Weights of a small mixture-of-experts language model, trained from scratch on English Wikipedia.
Size: vocabulary 17764, 57.6M parameters.
Below are experts of layer 3 (counted from 0) of a mixture-of-experts language model. Rows are named router (the router's row for the expert), gate (a neuron's input weights, with its number), up (a neuron's input weights, with its number), down (a neuron's output weights, with its number) and show model dimensions 0-191. Each number is 200 + 30 x the weight over its row's rms, rounded and kept within 0 to 999.
After each expert's rows: "comes before" lists some tokens at least twice as common just after its tokens as in all text; "comes after" lists some tokens at least twice as common just before its tokens as in all text. This comes from a sample of Wikipedia text that the model never trained on. Tokens count by the router's weight.

# expert 33
router,206,192,192,145,215,187,192,160,215,264,169,233,237,182,175,201,154,158,232,206,214,167,202,233,187,200,252,210,230,167,203,207,187,228,186,185,141,255,213,229,209,211,221,187,220,212,229,179,121,223,225,195,229,202,134,213,182,174,215,183,200,183,178,172,221,237,256,215,169,203,245,198,174,188,230,196,151,208,205,172,240,216,190,200,212,213,200,241,143,201,241,172,210,195,239,225,198,160,232,214,163,206,248,172,198,248,219,172,228,147,147,205,229,178,204,217,213,230,237,138,223,196,221,219,178,190,224,158,230,168,164,196,206,246,161,164,209,181,177,205,204,184,221,215,269,206,186,197,183,245,160,160,182,172,185,207,146,182,210,159,183,223,238,167,200,191,208,208,156,204,184,235,194,224,196,225,183,294,181,216,258,214,171,123,249,239,160,181,212,193,206,142
gate4,125,219,201,176,198,208,197,268,272,242,193,214,224,155,180,198,186,221,236,163,162,196,178,204,176,141,161,154,252,175,135,197,210,158,144,225,202,215,175,243,202,193,233,192,215,205,179,179,182,231,240,175,195,218,217,253,188,188,219,210,196,211,170,210,245,161,184,169,213,197,204,182,158,233,183,197,158,164,205,195,167,183,211,230,230,205,235,200,192,168,261,176,196,233,224,164,133,209,202,204,236,244,205,197,199,216,176,173,215,249,217,225,151,214,209,257,215,186,193,134,232,181,204,208,237,186,144,157,208,209,248,198,215,234,192,208,207,197,156,255,215,198,193,201,118,157,148,256,157,186,187,164,163,233,153,231,200,200,205,217,205,217,213,191,211,192,148,200,170,256,178,138,184,185,188,175,200,161,229,214,245,151,209,197,210,211,178,178,201,228,204,209
up4,187,234,202,191,208,187,152,232,229,149,218,249,211,172,162,188,209,220,208,179,212,244,161,154,152,215,224,199,215,230,174,255,209,212,169,194,223,189,201,214,213,161,260,188,191,234,243,171,203,188,197,218,169,143,206,244,138,140,217,154,190,249,186,232,187,177,239,184,174,218,242,203,188,189,224,213,219,229,260,242,195,153,247,177,177,190,159,218,187,153,228,185,210,204,262,238,128,160,220,162,258,181,187,222,207,178,213,211,220,192,155,242,241,207,203,219,231,205,157,178,162,155,213,218,234,262,184,201,166,183,228,207,193,221,140,199,180,206,205,163,274,233,224,186,202,192,205,173,225,157,219,253,187,219,203,240,190,203,209,154,207,240,144,179,215,219,207,197,233,179,247,227,191,164,219,183,240,207,182,204,232,232,263,231,214,186,197,221,239,212,217,183
down4,174,165,166,166,186,252,176,180,227,200,195,171,220,271,206,258,185,228,273,166,172,205,222,231,182,180,231,193,179,155,196,214,203,169,218,218,158,171,224,156,237,168,217,143,237,159,207,215,214,133,171,179,221,156,177,199,214,209,206,179,203,173,194,159,228,190,254,184,210,176,225,203,190,266,150,179,133,226,185,176,191,194,179,223,144,202,151,207,222,193,226,200,185,178,244,218,249,181,202,190,202,187,170,213,186,171,164,192,209,163,178,224,195,209,164,189,198,211,186,199,226,228,215,174,175,206,227,234,218,219,165,238,214,230,153,186,189,253,184,201,230,205,149,181,151,189,196,211,162,218,158,176,188,212,195,137,203,192,222,206,195,158,210,228,221,192,207,225,198,196,213,289,197,197,184,158,152,222,192,132,233,205,192,194,247,230,185,272,177,125,139,203
comes before: "-", " Born", " Country", ":", " Coordinates", " Kingdom"
comes after: "\n", ")", " classification", "}", " information", "Scientific"

# expert 21
router,214,208,158,189,208,199,255,224,209,240,174,210,228,232,199,196,182,144,176,213,181,217,220,163,206,209,168,217,151,233,229,160,196,180,184,232,202,182,215,186,175,194,243,220,259,258,154,253,235,231,236,215,204,211,174,175,190,210,243,206,272,204,161,145,179,239,240,183,148,189,176,192,210,159,241,222,212,161,180,147,210,181,188,241,231,210,208,153,224,204,215,261,204,160,243,139,184,173,171,206,208,207,237,246,200,273,213,190,206,247,222,225,186,143,192,234,207,240,225,154,175,187,176,234,179,250,152,161,120,221,208,175,205,187,211,204,190,166,186,221,212,174,199,203,174,246,213,217,185,176,162,170,138,202,180,188,180,240,136,176,199,190,238,237,230,214,195,165,234,163,164,174,203,180,211,187,199,177,211,219,254,192,218,159,192,180,219,218,205,168,212,161
gate0,202,190,223,214,183,218,231,179,206,203,212,276,167,132,242,228,196,213,210,152,167,162,199,181,196,119,165,211,120,189,191,225,210,180,213,211,217,201,188,173,224,153,182,212,181,210,204,164,189,170,164,238,189,235,192,179,189,221,244,201,251,211,247,164,268,195,190,181,215,174,251,248,205,164,218,224,186,228,225,259,230,241,223,173,220,216,224,134,254,225,179,229,203,199,183,196,196,208,196,168,169,178,215,220,164,227,188,197,151,238,182,257,176,182,218,199,177,158,140,199,214,204,215,196,211,238,262,184,176,195,190,218,189,184,217,191,172,183,225,185,200,192,185,196,181,183,162,207,133,185,174,205,226,180,249,192,186,191,218,217,203,149,200,168,175,208,214,204,129,199,185,149,197,212,136,276,263,203,184,190,179,173,210,168,168,263,174,171,230,177,172,229
up0,232,146,202,233,240,180,185,167,148,146,195,246,147,180,175,199,235,176,240,171,204,224,179,188,192,173,164,233,177,203,206,178,171,199,234,207,219,182,231,211,143,201,224,179,174,231,197,230,163,215,195,191,166,251,203,162,165,263,198,152,230,212,203,199,245,191,198,174,248,179,189,261,223,173,221,227,229,244,238,212,171,163,175,242,157,111,184,157,195,204,220,228,181,169,193,213,180,201,179,234,183,231,219,177,196,215,168,171,180,197,249,216,215,202,184,220,146,191,221,136,209,195,235,238,231,199,183,204,198,188,131,228,194,213,168,186,195,181,250,218,179,176,231,228,189,215,223,210,242,180,203,163,254,241,152,253,183,219,229,187,202,183,169,165,189,240,154,138,169,175,259,235,180,229,193,183,224,160,217,235,163,223,146,201,177,246,200,191,199,167,224,208
down0,252,176,206,217,180,230,171,234,160,177,238,236,202,233,196,141,216,234,260,163,198,241,207,194,169,177,221,209,231,189,229,213,256,226,164,191,212,176,266,203,211,225,193,205,189,178,171,271,208,201,189,167,234,197,204,219,191,233,239,162,162,185,209,200,223,208,174,208,292,225,175,231,144,155,256,172,262,249,203,194,169,167,199,175,218,230,208,181,200,186,164,222,182,218,222,202,161,213,206,202,254,235,232,194,154,175,187,168,235,240,258,201,181,228,208,209,177,189,181,248,162,207,227,234,226,206,243,175,188,254,150,190,179,211,216,211,220,176,252,190,216,190,227,182,242,166,205,162,175,123,181,142,206,198,167,200,180,218,153,178,207,192,209,172,220,182,187,219,174,214,157,205,217,197,206,179,228,204,173,236,246,192,223,162,216,163,205,236,208,273,155,232
comes before: " ", "%", " of", " were", " age", "4"
comes after: "%", "0", "2", "4", "8", "6"

# expert 15
router,174,215,222,244,196,185,183,214,205,225,192,246,274,247,185,198,211,145,203,167,236,220,175,161,225,198,199,137,235,187,144,210,226,260,195,204,189,177,199,206,209,245,228,201,162,272,183,260,211,182,202,267,134,169,142,195,237,157,229,227,245,209,205,178,204,174,181,238,218,241,201,203,188,197,210,218,207,207,188,199,181,209,231,219,227,242,190,219,181,207,229,206,196,217,226,190,196,214,216,221,205,203,197,164,184,201,233,174,184,158,198,227,221,169,182,208,140,202,174,189,204,137,227,168,227,185,187,201,221,255,227,220,143,152,193,192,161,223,222,245,158,206,235,209,178,132,196,169,193,140,177,230,160,192,226,160,205,242,271,224,227,215,187,178,189,184,175,237,173,207,168,190,237,235,188,145,201,280,204,193,197,191,210,124,186,197,159,220,196,169,184,217
gate1,215,267,265,237,200,194,185,197,197,190,239,216,217,197,222,267,213,196,200,180,257,179,228,196,180,222,156,149,156,190,229,218,184,164,201,182,227,225,208,212,196,207,163,216,205,221,198,230,206,172,141,218,224,193,214,212,182,204,231,196,210,228,180,147,195,224,182,161,241,171,248,223,253,149,181,175,219,198,211,228,234,239,234,181,208,145,226,255,136,222,169,249,208,234,228,192,204,158,225,181,198,200,187,169,206,245,235,236,216,214,223,233,221,207,226,172,222,213,163,143,215,222,225,199,185,203,226,225,215,215,269,227,217,208,169,236,156,164,226,116,162,219,205,177,195,216,203,247,175,227,207,189,181,228,217,207,233,285,196,224,166,206,177,167,173,231,160,225,165,186,164,136,147,229,179,215,193,194,216,199,232,194,170,200,166,214,255,252,150,209,223,197
up1,194,179,216,244,215,172,191,165,236,141,258,190,156,190,186,229,184,168,130,216,195,204,218,225,187,212,259,207,164,248,198,265,186,183,184,198,201,205,175,193,183,135,179,198,228,170,188,169,259,231,228,189,209,209,201,245,173,163,252,180,199,261,261,214,179,222,185,190,205,158,208,159,204,178,174,196,220,214,188,195,145,196,214,153,194,200,230,186,194,205,184,207,184,222,270,245,154,201,200,171,163,231,184,206,243,197,196,215,184,181,157,202,199,258,177,211,216,173,152,153,204,195,217,190,226,166,237,136,149,191,224,168,158,187,210,210,162,152,153,199,171,214,205,246,232,186,202,205,221,196,179,199,184,161,158,186,167,240,215,167,233,229,211,210,202,175,158,154,232,231,218,247,174,190,198,164,285,164,195,237,162,209,162,209,245,237,197,150,222,180,198,177
down1,143,203,189,150,150,227,202,208,188,217,210,158,212,193,187,131,269,205,234,214,180,194,194,213,182,189,151,153,199,174,204,136,229,188,167,175,178,234,164,177,144,170,203,188,228,201,239,149,130,211,207,223,190,182,245,179,219,193,192,224,160,158,196,235,260,194,211,255,216,230,172,181,134,159,225,215,217,193,210,215,261,249,166,188,185,178,223,121,202,188,249,211,242,171,181,198,194,139,211,211,191,191,206,203,183,195,220,191,213,171,195,165,189,172,212,195,189,184,235,232,186,235,237,231,208,197,129,215,209,193,191,213,224,161,246,207,164,201,219,133,201,219,170,133,152,176,202,132,202,230,153,211,167,202,193,209,170,226,125,212,221,206,210,193,224,181,203,213,180,242,220,185,221,219,218,206,162,161,215,183,200,157,176,170,204,177,147,211,186,198,198,175
comes before: ",", ".", " (", " City", "'", " State"
comes after: ",", "0", " New", " the", " of", " in"

# expert 9
router,203,224,168,181,197,201,233,178,203,244,178,171,157,220,259,195,181,172,179,180,198,188,206,159,231,210,188,140,225,234,204,182,214,168,237,156,149,211,211,158,176,222,243,173,165,171,188,189,208,234,294,249,167,207,195,197,200,209,200,188,223,210,150,169,193,232,217,150,178,213,241,186,182,201,193,204,187,205,176,179,158,178,201,227,186,256,188,226,185,210,230,250,172,151,200,136,195,187,170,229,201,206,193,213,229,219,195,230,221,228,148,219,215,219,196,135,141,192,215,232,165,130,157,208,229,163,205,217,173,196,156,184,183,157,260,231,245,216,193,244,174,136,211,198,178,163,211,206,164,201,246,209,193,239,181,229,143,156,168,173,205,216,183,205,194,250,224,208,213,241,177,237,178,187,191,242,203,126,236,165,245,192,164,168,219,197,174,231,163,209,228,233
gate0,165,239,189,193,173,184,215,163,178,193,225,188,178,186,149,209,206,235,198,159,199,225,258,222,182,204,198,254,221,237,252,149,166,196,221,202,182,224,201,201,209,177,205,134,223,229,162,206,174,191,240,209,198,198,234,231,231,184,199,188,176,208,191,153,204,139,216,135,170,210,235,161,213,156,177,194,159,190,213,237,214,172,176,189,265,180,173,150,244,166,188,174,189,199,233,228,214,212,216,218,217,158,159,197,236,202,212,163,188,128,185,173,269,216,191,252,182,243,210,180,126,217,230,186,206,152,290,176,218,155,205,213,191,186,208,205,221,242,237,207,166,234,214,169,197,202,169,190,219,224,162,197,238,195,200,219,198,214,141,203,142,169,162,171,184,239,203,229,191,221,246,163,246,185,188,163,151,175,245,190,224,189,226,176,199,194,184,195,144,175,253,206
up0,234,212,234,153,223,249,192,196,262,185,265,244,225,206,213,171,199,151,218,244,208,189,146,199,134,222,197,187,200,181,208,169,179,170,215,216,247,169,201,166,215,174,218,229,250,202,140,128,229,197,195,169,141,239,171,144,197,251,199,182,191,246,222,218,265,219,219,219,204,213,213,185,168,172,196,168,201,205,181,187,151,220,211,208,203,268,220,149,197,170,194,226,218,117,194,170,239,187,245,196,199,211,188,149,228,169,175,160,199,192,204,179,180,216,190,208,177,253,185,192,214,175,224,198,211,222,187,174,276,202,196,177,157,221,201,170,190,213,185,208,183,257,212,212,233,171,181,226,187,173,189,216,210,223,228,221,230,205,187,178,178,231,209,184,161,185,211,264,213,93,200,171,190,210,182,178,227,225,191,248,204,191,201,199,184,240,200,193,165,232,140,178
down0,194,204,227,220,177,212,137,170,295,215,201,145,204,197,152,183,194,179,222,188,182,191,235,170,198,209,194,188,162,252,167,196,204,243,281,199,170,247,183,140,169,186,193,201,204,205,233,195,202,197,197,209,179,215,202,206,223,212,187,178,213,227,179,144,152,206,210,200,223,224,243,145,178,192,255,234,160,182,224,221,189,161,201,215,205,149,245,192,207,235,146,256,206,165,193,209,200,267,208,246,214,229,240,215,224,213,205,212,181,197,169,181,180,172,187,207,235,251,201,141,230,172,223,176,175,216,135,181,193,219,202,232,158,203,203,258,176,232,202,205,156,174,149,231,208,274,184,211,201,224,200,215,178,210,191,153,214,200,203,182,192,240,197,210,194,190,223,196,244,112,188,202,215,187,220,217,234,181,209,185,219,189,150,234,219,164,145,154,173,163,231,142
comes before: ".", " |", ")", " (", "3", " as"
comes after: ")", ".", " (", "3", "4", "7"

# expert 38
router,150,184,199,183,168,220,236,254,180,207,180,173,172,176,179,211,151,227,207,174,200,236,191,227,192,141,157,207,264,164,178,179,166,179,222,237,162,221,205,209,137,168,139,255,218,158,181,166,238,215,199,196,151,226,170,238,144,222,205,223,158,214,193,250,202,230,210,174,208,168,228,163,219,231,210,245,145,205,204,203,221,219,178,212,195,196,213,164,264,215,200,226,230,172,137,212,259,234,225,198,171,176,169,197,237,152,234,217,159,203,195,142,182,217,198,222,138,220,170,174,182,251,190,200,164,138,235,180,180,187,201,182,190,205,225,130,158,187,173,227,146,167,161,205,196,194,159,192,188,245,150,187,173,214,228,189,212,227,206,208,204,227,174,203,172,166,196,218,185,218,219,196,240,228,234,200,174,226,207,243,224,158,169,208,170,173,240,189,168,240,179,220
gate3,130,189,217,199,241,202,211,230,155,219,185,191,163,187,199,190,193,218,198,197,240,154,228,181,209,189,200,131,214,209,182,263,238,214,227,178,159,171,187,194,208,198,203,196,152,210,208,223,256,174,207,222,176,199,254,122,206,187,246,178,217,189,213,199,253,169,154,172,221,129,185,203,169,190,143,181,218,244,170,199,232,202,197,159,172,209,206,226,224,206,201,201,183,234,248,213,233,229,164,184,212,258,237,231,163,228,165,253,195,186,259,159,183,180,180,192,196,171,171,193,204,207,184,195,188,173,263,240,228,225,225,170,228,186,205,216,215,217,218,230,279,154,230,181,140,200,177,129,227,222,226,176,192,231,215,244,157,191,235,216,186,228,199,197,197,165,144,256,203,262,204,202,175,213,203,179,188,200,228,183,210,223,198,168,258,242,157,172,182,183,237,194
up3,158,184,238,207,138,210,171,232,187,183,246,207,137,255,175,201,200,273,250,188,275,182,150,207,224,127,223,195,195,193,190,238,197,192,214,206,191,243,196,181,191,189,220,150,178,181,238,206,174,174,199,214,186,228,217,188,182,261,223,215,179,242,212,227,228,173,193,168,219,205,179,200,217,217,225,173,185,158,170,139,201,214,143,276,184,266,177,186,208,230,232,195,206,211,169,216,201,227,198,185,225,213,164,180,238,172,171,196,185,120,257,198,204,141,203,230,204,238,170,189,170,215,207,219,177,193,187,197,180,210,201,196,196,231,233,195,228,187,150,177,220,189,203,174,180,199,183,211,226,180,173,176,219,217,207,234,178,173,261,222,191,205,191,191,180,168,89,170,258,203,220,192,204,217,232,193,230,142,216,207,197,191,187,138,188,260,224,218,157,189,215,221
down3,197,243,253,168,166,226,139,210,187,189,245,191,214,206,208,201,227,242,142,199,162,165,252,153,234,229,206,178,220,208,243,191,198,179,184,210,259,253,184,195,187,166,205,228,240,205,208,191,217,215,179,202,244,182,191,187,145,227,182,156,182,216,189,179,213,217,235,240,213,219,168,218,171,168,244,185,210,178,188,246,176,215,216,223,206,231,217,192,185,213,227,138,250,143,206,143,183,209,198,250,210,229,213,241,282,207,206,178,158,263,171,134,233,169,207,245,202,188,214,220,193,184,230,243,204,191,174,207,188,222,278,174,159,225,188,166,176,236,167,193,189,196,182,208,224,198,149,162,184,211,201,198,167,232,196,177,190,194,166,252,180,235,176,199,209,190,289,191,171,255,228,183,209,160,249,198,220,182,165,198,211,189,174,218,164,184,220,269,199,231,207,184
comes before: " ", "-", " \"", " -", " Siege", " List"
comes after: "\n", "==", "===", " ==", " ===", "   "

# expert 12
router,255,168,227,159,167,188,232,139,258,191,200,206,184,209,184,207,189,236,192,188,206,236,190,199,206,161,219,224,194,161,199,206,219,177,164,157,229,173,206,202,223,217,204,286,221,199,209,189,192,240,184,148,169,242,186,152,207,194,201,244,236,182,255,196,215,228,147,196,240,211,144,255,207,237,198,232,228,196,177,215,168,188,259,167,163,166,209,237,223,217,135,181,224,217,177,153,179,231,221,181,195,208,170,154,199,226,217,179,167,189,167,186,241,199,209,243,199,241,176,249,219,199,221,233,184,235,207,177,237,218,195,229,216,231,156,190,181,159,196,251,184,186,235,205,244,168,207,218,245,146,211,145,189,157,181,188,213,240,224,199,195,255,196,209,154,149,162,164,266,221,211,208,206,200,191,189,215,168,231,232,158,160,151,251,242,192,245,218,236,226,213,183
gate1,160,182,161,238,210,198,200,194,218,186,247,158,195,190,142,201,232,193,156,179,198,206,209,238,234,251,194,201,239,211,188,266,211,150,235,210,192,161,197,181,215,198,231,172,214,220,250,182,226,224,215,221,197,182,176,221,189,179,138,188,166,255,147,192,147,147,236,176,246,210,201,166,201,186,165,206,188,223,244,272,214,192,208,207,180,269,216,190,177,172,211,142,194,212,206,182,232,204,182,229,205,207,216,166,240,167,209,146,267,156,167,188,209,249,184,234,176,249,167,197,229,197,207,185,206,165,169,200,219,198,198,220,240,239,211,189,152,193,189,212,182,240,214,145,171,227,115,214,252,215,232,224,215,241,271,153,236,195,155,219,178,188,166,222,165,203,257,188,212,201,173,222,239,191,219,170,204,149,173,215,196,219,180,185,177,156,209,195,169,207,191,232
up1,188,201,156,178,258,206,170,178,161,271,196,190,131,179,240,247,192,263,199,190,190,217,217,189,211,193,232,194,191,242,142,209,204,226,201,196,164,216,213,256,205,199,203,190,209,240,141,201,219,172,176,222,203,162,236,169,208,205,240,183,160,214,171,190,207,177,186,267,180,199,239,194,162,269,171,163,217,236,191,212,178,189,197,252,218,190,209,194,191,202,174,173,182,191,232,179,234,205,201,210,182,254,147,219,229,193,200,135,195,201,204,171,236,205,173,185,188,128,154,140,182,201,177,167,220,151,185,208,225,176,226,167,192,140,217,204,205,193,169,206,152,209,215,210,184,243,185,247,206,190,186,275,208,230,168,138,174,232,200,178,195,199,111,204,254,189,214,180,162,205,211,191,188,229,176,169,238,165,195,205,133,216,186,217,164,233,224,228,256,199,211,216
down1,232,196,152,231,225,211,246,190,181,193,275,187,180,234,236,147,155,233,198,149,221,176,228,173,160,218,187,226,213,218,166,246,206,239,199,239,188,186,179,228,266,181,206,194,189,171,168,202,201,172,255,190,203,145,192,227,202,150,192,164,207,211,196,165,195,181,219,169,188,226,194,224,118,223,243,236,177,220,237,233,203,211,249,147,187,230,147,222,242,147,212,225,167,255,190,258,202,178,184,185,202,182,238,219,156,195,183,172,242,193,230,216,202,216,148,214,176,224,212,189,175,154,187,208,189,221,195,182,237,169,261,214,176,225,208,213,231,178,168,201,153,172,177,227,144,247,249,240,237,220,209,205,171,182,221,185,208,144,205,197,229,155,218,228,206,178,238,244,216,198,193,219,206,246,167,254,223,134,165,189,232,202,163,210,232,171,198,219,196,185,226,215
comes before: "9", "1", "0", "8", "2", "6"
comes after: "1", "9", "2", "0", "8", "7"

# expert 11
router,195,172,172,184,218,192,233,202,242,215,169,178,213,153,225,191,198,225,172,170,188,238,235,185,185,180,185,204,195,241,199,183,236,222,211,140,194,206,221,185,224,229,239,265,210,166,213,167,232,183,224,215,187,210,212,210,230,137,229,184,208,245,171,196,265,156,160,147,217,219,193,189,175,234,197,196,215,264,191,180,184,173,178,171,211,223,204,183,207,192,154,236,207,275,199,132,198,215,183,205,229,171,245,185,181,245,188,219,174,223,217,229,199,170,195,138,132,159,215,233,203,141,178,180,203,217,225,215,211,234,229,232,244,239,198,270,245,202,221,167,197,177,200,201,189,228,193,264,183,218,275,176,237,174,220,168,150,179,231,237,222,258,180,167,199,260,196,215,229,199,187,185,240,186,193,231,211,195,216,151,220,172,245,231,191,171,230,248,144,216,223,198
gate1,185,191,184,236,180,169,140,227,218,239,236,230,223,199,193,189,229,148,212,182,196,267,180,228,195,187,239,216,238,221,188,193,194,189,176,143,217,177,169,180,141,224,205,176,171,193,277,159,197,165,159,166,168,177,221,177,185,207,215,228,186,219,213,250,192,189,168,164,154,207,181,178,220,213,152,195,214,188,186,196,144,198,258,212,226,191,158,210,187,216,274,196,191,214,188,216,156,210,236,178,223,198,255,210,223,176,189,174,163,169,211,203,170,229,238,199,223,272,211,234,169,161,206,179,238,189,161,155,199,186,234,142,176,132,206,219,176,182,185,161,207,254,219,167,174,231,160,223,213,178,188,185,185,237,244,226,199,164,219,187,200,211,227,233,178,181,238,232,138,211,181,199,271,212,142,150,219,215,142,181,220,191,255,231,221,197,202,227,222,177,161,216
up1,230,175,198,150,232,227,170,214,226,272,178,216,175,146,161,191,229,188,197,217,155,205,182,195,168,184,219,161,181,192,183,186,232,213,204,191,213,237,233,186,161,201,236,171,209,198,218,134,187,168,215,209,205,224,270,226,198,152,197,205,180,165,186,236,217,223,210,176,132,185,243,159,169,180,243,186,174,248,204,135,187,148,211,214,239,165,179,204,201,214,193,243,186,251,170,229,158,176,206,171,213,181,296,231,183,249,208,200,223,196,206,177,178,209,197,191,225,159,194,173,256,190,147,154,252,188,204,169,214,199,170,195,223,175,257,242,219,187,190,181,189,228,209,228,253,206,268,156,195,201,182,154,206,213,213,205,197,138,215,225,215,244,269,207,159,210,232,212,150,178,194,168,234,238,177,189,254,201,187,217,181,188,228,206,250,202,177,183,187,178,175,195
down1,232,207,181,200,202,207,198,236,241,194,243,188,230,197,156,216,215,210,201,214,267,188,218,238,201,212,227,181,202,196,192,224,259,159,206,192,130,211,178,195,231,196,174,237,148,174,248,197,185,197,189,221,223,245,184,174,182,254,226,236,255,213,240,210,265,175,178,209,150,153,205,204,215,191,196,218,198,215,197,183,255,225,260,157,198,223,137,232,208,191,206,189,228,203,201,218,158,184,229,217,222,186,193,228,210,201,161,202,209,149,184,208,232,146,223,153,261,162,264,184,165,224,211,203,151,175,212,201,200,174,184,172,200,176,218,186,185,151,200,161,186,205,216,167,198,201,179,195,189,169,198,243,177,278,145,203,157,201,117,216,237,168,199,180,179,191,221,249,130,164,173,210,179,207,136,200,147,253,191,204,219,210,160,185,190,220,160,229,201,204,196,256
comes before: " |", " ", "–", ";", "0", " club"
comes after: " ", " |", "1", "2", "–", ";"

# expert 34
router,192,186,189,251,240,209,195,180,174,193,216,194,235,270,163,202,195,211,167,184,150,118,190,157,180,176,156,228,186,193,186,194,160,214,217,211,214,205,210,234,233,208,200,196,234,248,277,179,143,142,171,163,215,223,250,205,241,214,213,221,209,164,190,242,209,234,254,202,261,168,203,236,169,208,213,242,207,193,148,216,163,204,149,224,227,240,200,180,191,201,224,214,232,232,248,227,232,238,234,204,145,182,177,181,227,175,232,202,227,136,225,184,213,185,205,154,211,219,184,174,172,162,211,214,202,218,203,218,171,209,191,225,246,190,210,262,198,208,194,212,197,198,188,190,118,226,234,193,238,228,236,181,180,216,166,227,241,218,199,188,202,184,209,163,165,183,201,228,158,171,240,201,148,163,214,189,212,162,197,203,154,242,190,262,184,166,248,189,151,217,216,149
gate10,191,203,192,168,210,223,205,148,219,190,195,234,153,238,218,207,213,216,241,139,205,195,203,215,216,153,263,118,222,218,208,188,263,231,206,197,215,182,195,258,132,231,227,152,198,142,205,225,180,180,264,173,189,194,204,152,197,184,183,210,199,222,216,206,128,154,144,192,165,156,231,198,196,183,164,225,199,212,228,206,169,237,193,205,218,202,228,210,196,141,226,212,194,227,160,199,160,195,254,196,207,243,169,211,168,169,155,239,189,210,176,237,117,158,216,157,212,165,198,214,181,225,230,184,200,170,234,199,187,193,174,252,151,142,190,207,222,191,210,232,206,206,152,230,204,154,184,215,168,193,175,214,229,226,228,222,210,171,162,174,223,243,182,196,167,196,242,231,187,260,236,213,177,204,196,175,171,171,173,221,189,175,177,216,266,240,208,192,177,216,174,242
up10,208,192,187,162,185,224,197,208,224,217,221,120,206,214,186,155,237,133,204,177,170,201,222,193,203,193,188,219,165,207,202,235,158,162,178,182,215,181,219,206,143,194,196,214,225,183,200,182,229,179,231,193,188,234,165,189,210,235,190,189,219,191,251,226,155,263,204,214,249,222,156,203,225,198,181,169,234,213,168,126,207,235,161,277,208,190,228,203,220,156,195,212,181,171,156,175,239,211,196,224,175,246,198,131,211,191,245,208,187,250,233,191,193,211,201,185,170,134,229,199,191,205,171,177,195,209,174,215,160,170,262,232,219,198,182,228,171,189,228,182,216,193,233,168,182,172,171,225,243,175,221,210,179,162,285,168,203,221,176,255,185,180,267,186,187,216,190,284,208,248,144,154,193,189,211,182,209,183,126,238,233,185,218,196,224,237,209,175,213,228,177,211
down10,202,156,187,217,184,133,213,183,187,148,222,176,208,221,171,95,232,208,218,156,211,190,206,185,222,230,164,228,199,177,187,194,247,167,192,200,196,155,168,217,172,243,149,231,170,246,243,189,206,186,192,235,192,177,202,230,251,181,143,171,183,190,232,223,200,231,181,215,209,202,212,215,210,244,223,188,197,228,193,225,190,201,158,192,212,241,208,169,226,235,223,183,218,238,220,199,219,203,217,185,231,227,164,231,199,185,168,227,190,248,214,188,203,154,214,208,160,225,172,166,185,113,182,210,138,242,169,218,232,210,178,205,186,184,210,236,181,138,196,185,195,157,202,163,256,240,188,212,203,268,255,165,195,163,205,194,150,165,189,198,166,223,161,206,205,177,153,198,182,269,127,232,237,179,213,185,218,185,178,193,201,189,234,176,196,169,177,166,282,182,209,238
comes before: " of", " to", " in", " on", " by", " with"
comes after: " was", " the", " a", " is", " to", " were"